config.toml
moe_layers = [1, 2, 3, 4, 5, 6, 7, 8, 9, 10, 11, 12, 13, 14]
routed_scale = 4.0
init_std_router = 0.00825
lr = 0.00458
seq_len = 1024
Below are experts of layer 8 (counted from 0) of a mixture-of-experts language model. Rows are named router (the router's row for the expert), gate (a neuron's input weights, with its number), up (a neuron's input weights, with its number) and show model dimensions 0-191. Each number is 500 + 25 x the weight over its row's rms, rounded and kept within 0 to 999. Numbers have three digits each.
Before each expert's rows: a language model's description of what the expert responds to; "gets" lists some tokens that make up at least twice as much of what it gets as of all text. This comes from a sample of Wikipedia text that the model never trained on. Tokens count by the router's weight.

# expert 6
It responds to: Final pieces of personal and foreign names (-ić, -ski, -berg, -wood) plus closing quotes and parentheses after names or terms.
gets: ")", "\"", "a", "i", "o", "ia"
router:488472543460496463504519512526500536513514496483534513491496482490502513494490510470500512488539477506531486448484468497469509534492471500471521478503499465521533540498514508530452508502532526518504523466520471497509527519458506546549544534486516513540519503492528547497550553488441523486506497476506519529507554478511498519545476503503460523464498495485512504461507464534513486515512477480543470515506524486511531464521467486514563447502484482516493525481508523471522540508495439509458489494505493510506497522554525502520530545514505490502530501516463497502483514466487506505
gate0:498453504468555500450492455512512495484545531494530540528462508481515491523515500501476509506483480493516498524508489493565471488482481504503490499534476445496525502521500528530499486505483490485501501521482529486516483520534501496486537531481456504519501511514537523475482439550526525479473496497500526526515476537541505517465500481532514528484442518534537469485495488500546540469512505520535504519541517523512513524450512529465491532480501504495517525464494481517482527481484475512468503493496563508480576515528523525499471532517513478515534550497505515463507512477484505503
up0:475544461550494495552509550478545492495467505498495441503511545536522495508509477471521507517491522527510455519483495503510497514506523462474483528490496464487508555521491443481547501503528503513496496499498497501494544497476575501507522527506488486517461529489506464513490525467474484492468503529474442504496501474487472514524490469512482506506553530450517555435529516470509504492490478472480499483491487499461509502468505500524513474497490488458484472505496511511526502538482489492503460484513484492514504468481531432490473502465478495483535520493549479508496511464526511494

# expert 21
It responds to: First digit of years and numbers in dates and tables (May 2023, (1934)), plus table pipes and list dashes.
gets: "1", "2", "| ", "0", "3", "6"
router:533454516499494508479484465510460471489539473489523522483503458493426493495497525446520497479536454507521487469475507539497476513505505495503493488484515465528514533459497526511496523470513491485520522487521425512544501486498542522547519528482494482496487545497474491538521518482504507497521457539515484478511545502503534500517467480504482495479481505456488483485493500492525489536520481463549498531526493471516499475518450463502527480488486521516455507466467525460518501475500470503484477478527490513523523537506478443515513521477469488470506495493513530558520530489475519537
gate0:487486524448477532484500513538516464486507498499513467517478515515496503493461531480545508500476494537536496540543500507507485529497510497460482534494526470521490510525440468476466501469484528476438472479499472561523499497516484528492497498493490481508482557527462501482484507498508470518517529491473495485481508483531511532484476492475513510482454453546544502580516498505555518500504500503500495508472456497491499499472495514495454502475537508480511536508476504512469526485503463517467496489518530512478518473534515525486484546488502469478529505477489571469533522536507519506
up0:523534447504516525472499547482513463469490542494509492519492530504549489510519500458484516464519487451473480515523512502487510467474489494429514492490478505507514513499545519509541524504533543523515507517507494530497490520506539549542530547488499555524531507515520469478461488493464468453517494521497486521487519515519500530520492517481454496487490529442484485482523491476514533449489487470497510486495481480520451508506494508501506478490491508479486524490528540504509536547514496509533524507512467477473520535479513448461476507528509535473544523551488463478493525483524501497

# expert 20
It responds to: Dashes, hyphens, decimal points and cell bars between numbers in sports scores and data tables, as in 11–19, 6–3, 12.1%.
gets: "–", " | ", "-", "0", "; ", "."
router:483476511452521493509497526467471501489509526535511531478491495463526506487539497478526475474501539531495495469465482497471477528485482483531520455507511464494507512474495492517515514478489466482498507504546506505521511504471529505517500485487502456501528511500495499465480501460492508481488432525474488444501480495526545541548474499483497538482503506484535496458490497541534471506533529474512459479510502497536489460498456515538496501491484502532469512472445513471512466460487530522477515433509508506517512547484482493496512501541507508433495474503525526550494468480464553513
gate0:484458531461500556483514477467464481523489523511443502505433512507530493575519493514565489485514488486520539525542543526536489533498507502515491499473482461482535516524437505509538502506548517503498470517500492529488537478467468488482519526490473485496492518504445489462476503453533511493477490463492527465506501519525546532451491491471501496509487478495525498529507502478534515480492480522471489507487529492506472463497532476478488483498504517508525494526507485515535511495523515489476525479563496494502531464533504486514479497503508509462495529448483518476518513518472508520
up0:470492479526509506460523496532543478478514490523543442506524494523511473513498515495477499504475485509492429487502472525500487488493492482505524445499496485464491494527534462492498497542510530503503492492499469493521506505497559527499510498485503527491502482468517434508498516527477481480532496532519513520478538474465458513519472459566499467486489526517520507477492486482478478442510524462516466489516477462476522516471452485491526487455484488450482521490515538498491512543516450540511491506495450471497485491538498446476495547463526479484479480539500495515484502470500491495

# expert 23
It responds to: Multi-digit numbers such as dates, counts, areas and vote totals, in tables and prose, as in 24 August, 27.25, 36,371.
gets: "2", "1", "3", "4", "5", "6"
router:520477548460500487527478459518493497489504495509526555464480499467481501496498514440524509452565447503507477472450482506466462529468497457532517457465504450518494481480453495486499484503509518482504515499525483543545496531493523511499528493465504528501509518502512524523538525472502515476496497510512523509538554506484527516497473516505483499468504545492510480511492506516530513503462515480513500521538462490507493489486503496499518517463512517536458459482467531471510490493502464519469505510520509506526508528511524434525549536496491501502524481485526513490495571502495499552
gate0:493451504509500489433491492544511462512507520496523489478467535508505476520509493481520513512515450453534449498513473483492495487497504525487494512497471473475538540492465533482544473504513558487514471523497527514474510505522539489443522501452461494497492489506495536494469463511502493494481516527505524484475467485533511527496491472501466548501480468544572472488512471514546549490516506493524513555497498477519500499483531487488498532490484513454499520462507513505480496484529512480494515485484531483491556475481512512487465504506506468466518528476510532508509544525437516518
up0:500529465545508531493505532502470476502497522539495485498481502501531481513483489510487510485501492533537467529540501492485503452533464480406515523513522493506537486479524509486514505514566487545473462507482491503511512464490530513477488507512463492532498513528522471501460528514487479496510500504504501537481515506474524551487485493509476485496475520438545546468467516497443487482520520507492475488530513457534504532514488499492483494479493511424501499490497547507523523533490481549528484492498497484479495483545507465454549517483526480498523463503475469493477527494524531505